Weights of a small mixture-of-experts language model, trained from scratch on English Wikipedia: width 128, 8 picks a token.
Below are experts of layer 3 (counted from 0) of a mixture-of-experts language model. Rows are named router (the router's row for the expert), gate (a neuron's input weights, with its number), up (a neuron's input weights, with its number) and show model dimensions 0-127. Each number is 500 + 40 x the weight over its row's rms, rounded and kept within 0 to 999. Numbers have three digits each.
Before each expert's rows: a language model's description of what the expert responds to; "mostly gets" lists some tokens that are sent to it at least half of the time. This comes from a sample of Wikipedia text that the model never trained on.

# expert 24
What it handles: Commas and other clause punctuation after a noun, before which, such as, although or and, such as the comma in "District Courts, which".
mostly gets: "), ", ", ", "\", ", "', ", "., ", "—"
router:504439500454561461535561430449534466432498472444527496480435466442518515520485534469518556447443524490560536521424497474543567507527520473521518574478532555462587463478509586538500436451514553469481493480445519454451523434491490549557565488558481487468493520483497488566524492489496476572518523575491548510464581460543463478530536528446537496566464499467502525522513480463544491469442
gate1:603424533524555496510506580558571536470561453501520567406425405464532564488459558501505483569454525527511490471500547444493508521462524483452422477446486570491565531501484442452531477502507527521480483571520526422522474505493474538448491479521478461535523469507517433497529502515477516576521463532471497504493525508516509443546507550514532479432471553474486570485519471487556465522496
up1:365559426447521466426493487478470481558514544470495502556520595552513525512463505529509552470557500501527550495463550506572532487530417563503547547519526492440522516526542549506489450458425422546535504533450492511477495511504482488455498518468529439527477595471543474511464519475549468448482425547481500510439512555506533516528498488516412475466477536465488465486498458523501555487462

# expert 27
What it handles: Determiners and possessives beginning noun phrases, often sentence-initial or after a heading, such as the, The, This, His, these.
mostly gets: "The ", "This ", "this ", "His ", "these ", "same "
router:545447466426535484558520470546579488479444482435398544502462462478482497535467525442495551498445514554496499531465440463522592539514531557540542534491546512460586482486526535502464526472465513446468562469479532463505516453459472500541524483556470471473442513472434448539552568509460447506498507554503549517460528503508457410527503526463526472518423559499498558553540493467508477438485
gate1:483501467497578486513533441455591477491417501437455541470528499531547556532436563480507446451462514486488515551534457516505585512549497507540503547490561513527555482468533510479529546455452476432493586505529543499489545500454456493459554440522401430400509481490482470533539514503470474512498601504468461550464533493529435544531528513492536506483469519512459488525528476465564443521490
up1:551501495502440481495492540487466522439554489509553455470461487428544468558527503468449540503542451518571527488463549504568439504540525526482533471451474534480439518466497518572439436500489562566454503454439541473478500472519490501558514514514581548567454555469471471517502466533511547527459399511484488527559501550543602431508545486444443451527501474428525552512494507528459498532498

# expert 52
What it handles: Mid-word ro in names and scientific terms (Mel-ro-se, mic-ro-phylla, Ball-ro-om), plus word endings like -ing, all, Total, back.
mostly gets: "ro", "Total ", "back ", "all ", "All ", "late "
router:528480501491535446540527475481492474462493441492500472477453417503521540536514524468508539500469510566504521529520443497573495573473539563552588508483530511427592478480448542553465408522502496526486551469507525518527573508434483543482553469535513499508443527493450482534513576524470444484450522494461496518480584441527472509598517531501470471500462502446501547515586427508498454427447
gate0:466487523532576461565512517534493496431572460548602480452575471490472489507499478487488519493471509510462466509499499479555572480462521566613480502511490518464432544472510618562461449546510523564512532454499537483496544512429462528472563435489518434523480482522436540489485524528522607517492500530471483510536514509516465482511525540471489459432555499498525533484441551527483499542567
up0:500556515528526524608541499516479472507594537519569475498569403488499450503585530498504460487574473495496491470516522479579522517534517526505461467500480507514423497471504520526460435549510500561516589452476501504490569504425488497480559436511528411518486525530493571490486506508513550479502526507510495523544573472572476446548526532421461413456483482480539493503530511536487505568552

# expert 55
What it handles: Prefixes like pre, trans, non, aut, multi, and quantity words like several, many, two, three, most.
mostly gets: "pre", "several ", "trans", "many ", "three ", "non"
router:522432478458501483531520507528479510464495473504514470490441546491492600508431517482499577492420516533469511506473503504536486553521520515544537517489541532465575461503550586539463473476442532489441499523528540494454543384442481529551487528516461468465445536475422475562566581546504511521483525490502551539395547496523460443524542523446508464526451514510462532502517429482580478463501
gate0:602488401429554443557523509496498505478435491511503556524491545523495519484481513506491520517507459439475557567521511485502470478512421526519438464498483474497536490499537543536412498512465503499414561553504525510515486436462469506497510523448399511457522540528484577526476538518513513430564454475469421498486544439486534480571560490466458479568468460485519475485526481493555595489535
up0:392559547557394520393434479476493498493567535518489474524507474495487483496512512497518458426532536536544456484473501538504545529523513481524558538470574518459470546465501505467553551464537464529550428483465490489480479601552482482456482472472563468488478439471521410477494459474481462525470533536492549515552404564500462511461491520513540526466550522505438497546464506501443463503481

# expert 57
What it handles: Commas and years in biographical and list text, nationality or party adjectives like American, Russian, Republican, and prefixes pre- and non-.
mostly gets: "Russian ", "Canadian ", "Australian ", "Republican ", "ivil ", "tish "
router:449455433418487442534506445503499509480472540464514486481500499496524505554512491493586504483464545560545507415514483496478520487540538530498525511453500514478573487513502452519416479392508522471497536516447532489392566451483466504568554507569460458463425554470469500537550513503486492563474504505510489500454615530573462426510496506466532471473435513507520530534498494451533449455468
gate0:427527481443520520498477471488530498477526508503449556500442538522563554539578539483572503510547532524532530523444506477521474522535492466499579515452550490515543494495472508561480437464481530458516532601446529475445574507519472555508452482472495447491512539427482492512468526486472501445494493516516462513480599470550441452559531476497531440513481528438475515573605468481578462576475
up0:405557483437461529457463499512487532501546535564472532536460557547524523491593489522569473516584487453531479523487594527462471480459513439445544450516513489516540545534453473570513467487521512496565542564439476526468564523561517517476464512435519513534510476446508562528442506445528516424538492476562444467528556514534469490519492439531495490499501473485510500534556478544535511588456

# expert 23
What it handles: Short syllables such as ar, or, con, per starting or inside words, e.g. ar-omatic, honor-ar-ily, con-ference, .or-g domains.
mostly gets: "social ", "Or", "Her", "nor", "Bar", "ar"
router:567474439446513507523483511516522465456416496451478536446518422466510525513483506512591550459481514588510488514430487444547513527589473517514526522413599583496587455475513488562481454426468506504457541523471512481488561494476448503488561463519462493455482522499476465556528499537476507537492488590460507556488512505482445458559481507495517441528467527504443491530524480476500434519442
gate1:505420487436554468532576471486534500506463499436512472452525447495493476509485542479495498519482554491504511509460509494504468507519513559557417562446489471447552482481575488456502477497470503475426501455530524466419510480449480538496554442534511405431503540481457400470521485546448486504428518554455464530487489514524479526599506587480485481457493610554453502498446513491520525486472
up1:535429516466544484505536514448531543560498549472512462456583420499499470475479485509519446482512507481480466517487567524467442457438519563513429543499507463471488542519557497442511516497510456489470486471549486522414493528519523524504559495494517416446561499554511384461503445508483536495460492528441458499473483539492468540587468565507433540460468591577484522508426508499438532513483

# expert 40
What it handles: Word-ending plural suffixes and time or sports count nouns after numbers, such as minut-es, pass-es, games, season, years.
mostly gets: "year ", "years ", "games ", "days ", "season ", "ices "
router:466435488457526504524542414490544447484484477469504515424522496444514532529497520461491531473513532540555528467497435439565515528551518592501517530478494525485503402482554549523457476500509524449468582472505540454484476451459438544513527518591449500503466522440484446535531492540487495550419551559468517532456554521529486410524599539499525495494460502432490534503520438481556488489465
gate0:473498471493475498564456498478537474493439474506488524520489522419501482497522503493499546530521458526477489511518504543577504526515494465561513489499497500462534423429518600485507491446503574430368569473451508491500493466455442549446575504519519423499504480471499436494507570526470523512382585543489535494450513507514476448552482532496527504488431564433492544502520464534562504521543
up0:417500486492440510500442492489465474531476549528472500529521558442485495477482488529474509583557422548487421481538505552504448467453450493494504456562441452526464485524493523531513481529573514446474538449484454555561453533500472494445529548495519525535578418490571504475468496497523532488418578478529494433499484529442497475456473478555527561519454466468577479467471440542507543535568

# expert 46
What it handles: Word completions and adverbs in running prose, especially time in "a long time", plus year, well, early, later, sev-ere, tw-ice.
mostly gets: "time ", "years ", "well ", "year ", "early ", "later "
router:458461528469482439499543483485520485458461436500498455491515448475534579533447494464506547495525485546490552491428468374502521452512596567549534538465496534476605461459512534494466471456499569475499538502544520515491554478503433564538502477590412508478481550417487512555508519504459516528422519494478500503457527501539536481519581542510472462497480516460461504536565481452509477478511
gate0:513503535485517461594481510448532535505423544492560457415467491477503584489490535420530529521560478460497513588466354471576591464482508504536566552472528542488572430459514463488499442518479476496485537519414528465491503492514461579510502518495516548453495465471442494570508524540478478571506498478484509478502501527515470473492515531492532462506545516482520554468505499517539475548453
up0:487556574507530486552463536482479561531466576530554451487533508503443572452520456457519556551581453465483503567504412444523560429479456497506508485531472495517560444484498469540504492538525488486528497519498462536512471536559438553452481553515499584501493476474511567585438496497538515516540461428536474445521469518444500521476463517530531523488587442554561532486478488527545520555503

# expert 26
What it handles: Middle and final pieces of longer words and names, such as Micros-of-t, toil-et, NCA-A, Epidemi-ology, often in Scandinavian or foreign names.
mostly gets: "County", "time", "Direc", "AR", "Rail", "olu"
router:497460470502561469532467500523515478417507464477546474468447477425492496534495467395554481496473487546544491519414490527517487607546506499564564496513519453420500471459543440527547518505512540489408532513501559442485481469426484536498509479503437439551402501464452450484473571479513462491448513490479551550445475533521469483475517540445495511450464533472477559519470465444488460479494
gate0:536522555527528488492466486431513529500468533445534639533490494469544517462508495436585507489462557458462536516509404445565597530464540542550519523442554505463482539494510543423407498473512501534505515516446540478463529471505488491477513527515414448459523506465477488543544515542444487526457581505542487498490543485522513449532526464493457449526469507505480499503532494411552476482557
up0:514467467449439502536527518561563440486495425491446398426465543517512487536474547492468563480537552559541525504438569487484497507521522462499539535472524533459548436480471473569509435458450515476450532516537543506534538482469504551551522470513552549457508539468458512459503490495516552516551467534490567536466554513522479557518503563473553527509563519464441508519552533587521473449414

# expert 56
What it handles: "the" and "The" after prepositions like of, in, to, plus the final y in Every-thing or identit-y.
mostly gets: "the ", "The ", "y", "ery", "months ", "ory"
router:522487470474494506501498510455552445480482431502475491470439429507529542517475521462549521495485543543532486505467497436539527518512524503492528529508517569410531495475452614501481450523498611504462570535425548464500521453466455530489496449509467452506449553475475446517504557510502489560490552554488515516469569510527432425547519497482482479465426588444477529550605496518459478475503
gate1:494528454427533477487515512499558524502504507473460536523450385527524524511462492461487469477514575474509529561515498422542526565534543548468563518520528548499500492477544619496517432520496565472488450479496516469491518474475502522557519465500527426485504471508481424550547537559441414515421463472522515495467498524566474497496488522526419426446471567478479482488519480451522533403489
up1:538419522492531470530528448489448448451443498494485492432513617441526507539510554473522537489482455544540519441466447524512538491524489471570457562430529512481559455471484409520425533441457479511448528506472540463457501463473454522495487482533450546475473563438504537489479506501521562509537491560455540555479532430507507487528564509437576497546500427501471520559476487497528439508475

# expert 38
What it handles: Decimal points inside numbers in coordinates, vote percentages and results tables, plus sentence-final periods and closing brackets before line breaks.
mostly gets: ".", ").", "career", "%", ".\"", "\"."
router:482431454489505481525522421491535448479465497432523519471510459493542524531497563423575505469463517602508502480497484475530495530531490498527498575432543549470588451452484502509511458482477572505467535536508581447454545453426507540508518494569432478487504514497432387513557495544493451577441485559510514545477505530541457484500546530454503486481493592484504512523477541502498468465496
gate2:490537505499489452474496419504492438506438501412501496462519487484511459508407501475533492463491489511503494485506404520536522484530569505533549589462487466459511472494546481422538423473498507492514465434515517510456488470388502486535558501588462519455527472474481462543521499639511556541445610540518477535489515532529412471526521497480564510489466513487499541523478525488517466488499
up2:493528557543463497440457480487471495540504553472561442519554530520466433455461438511502474463517475459463456489538459563464474443489526459498525554523451420517494511555498443445549490531556474535532430451532460577510445527417553444498470540525489557514550432536513468513461450544530602539440566523545440474525446549480466509454462472517519557464510479514544496504476488513466497507531

# expert 61
What it handles: Plural and noun endings such as -es, -tion, -ity, -ers, plus does or did before not in scientific prose.
mostly gets: "did ", "region ", "does ", "family ", "species ", "name "
router:546473526455556432534553468497525475421497426471451553454426524496542549550466468468518573476463524491536487563484408450508498546532487513535593605447533504495514459482534549542504461463454535453492507513534527475496497457459400549547502499476518484490486501424495479482492506543496443491412545565513567506454511477503500447524550511484510471569485496462480478532567480498544464508473
gate1:602455395419495512517572534467515478455544501479484524446532478503511498542522515525490526497359524544581494452483487491509559506520522516532440447464542501484502474446384455501509430487515478510487455573538530498456462445453437482508452455452523475480526527526518498489500505522487450505473462523542543533566476515520495441514541483489554461529434495469518523534545487512517430550452
up1:606475456443486540508480585472492510442552523511497495461499524557504455517549473563473524542449535545524454536532468494457521499480497469528453466515518501530435496460432435518534499493539419482538440516588475529522457489522454470521424503451579535528583516567529528429453471499504463458489491485567491473550429502468520494466510428520583512498462460525548492523546481535489435542505

# expert 12
What it handles: Month names opening a date in Born: lines, birth-date brackets and "In June 1986" phrases, followed by day or year.
mostly gets: "August ", "June ", "September ", "May ", "November ", "February "
router:523428455424546506514576493492526447405489433476497522480513450489546473550498558471513550503501496516491530498457471504558553530532562530508483557467533524456480490517497508499479451469465563481492554482471549464453540419481426540502522463525466484435487552453460442493558531505487441570440487544401550565470545449521469468583527507481504434517508545465441464513535488481545516470459
gate1:503420394475533460489587486455580466477576401534524484462501520506484505543533503492440500482472521472516495537436528484558467526472531499490505480479552512479472473489520419469546525471403515481506506479472525510460480492514471499506559483538534480465523528464463411454519539500506494516514441487418553557559501526482497417571548482488416446514464535439521491568459564448470498481505
up1:488450435513513511399535527438524521457545495528540437458536477546540448487519448486435498515513495417519468531466547502477448507469464493400491458560491459521507520526469435464565462511418507520515444485544469534495455521495490452476530527475571533532560495514569487501488484481504493480525427452441513517556482558462546460471485473538441508448511502539486421552396496485417527502508

# expert 18
What it handles: Past-tense and -ing verb endings, plus the particle up in phrasal verbs, such as ended up, teamed up, released, competed.
mostly gets: "film ", "released ", "held ", "led ", "found ", "built "
router:548460514423510449496540499482514434463453486480468479450506431508556514535435543483560565506534495516565594502509390452539558546510497511532550563452561469504497503482522565536482464508440579487489540447494509468496516489471436507498538448560506485489471490412467461517511512547501448554416468511492526529444539440537443465573521524479468424556486500480499547493520491502489488466461
gate0:535511571520559524485467502547564505467426458542588463471444395463423555528569472491544579457494626530448540561513490503548483586484548494599482475451510496468519470484519540502482534492522554509501509542511532440498509509497494530487506511587518485490519497476490537568523565539492507515455503527503511592479484447503551498541525516518490463533488515507514575543506495493484500451476
up0:519465403505463444539584458458483451491538461423420563471529568504573433507432557470443442488463438476557481433483484536503550444549456539430512562502512537488483474469491475486479458452468460472467479459481526509466502467437508483531531465458475462469445549544457419475515491481498506523512541548456505472464513517481431505469514515464549511432460508447466480495546528473537448518532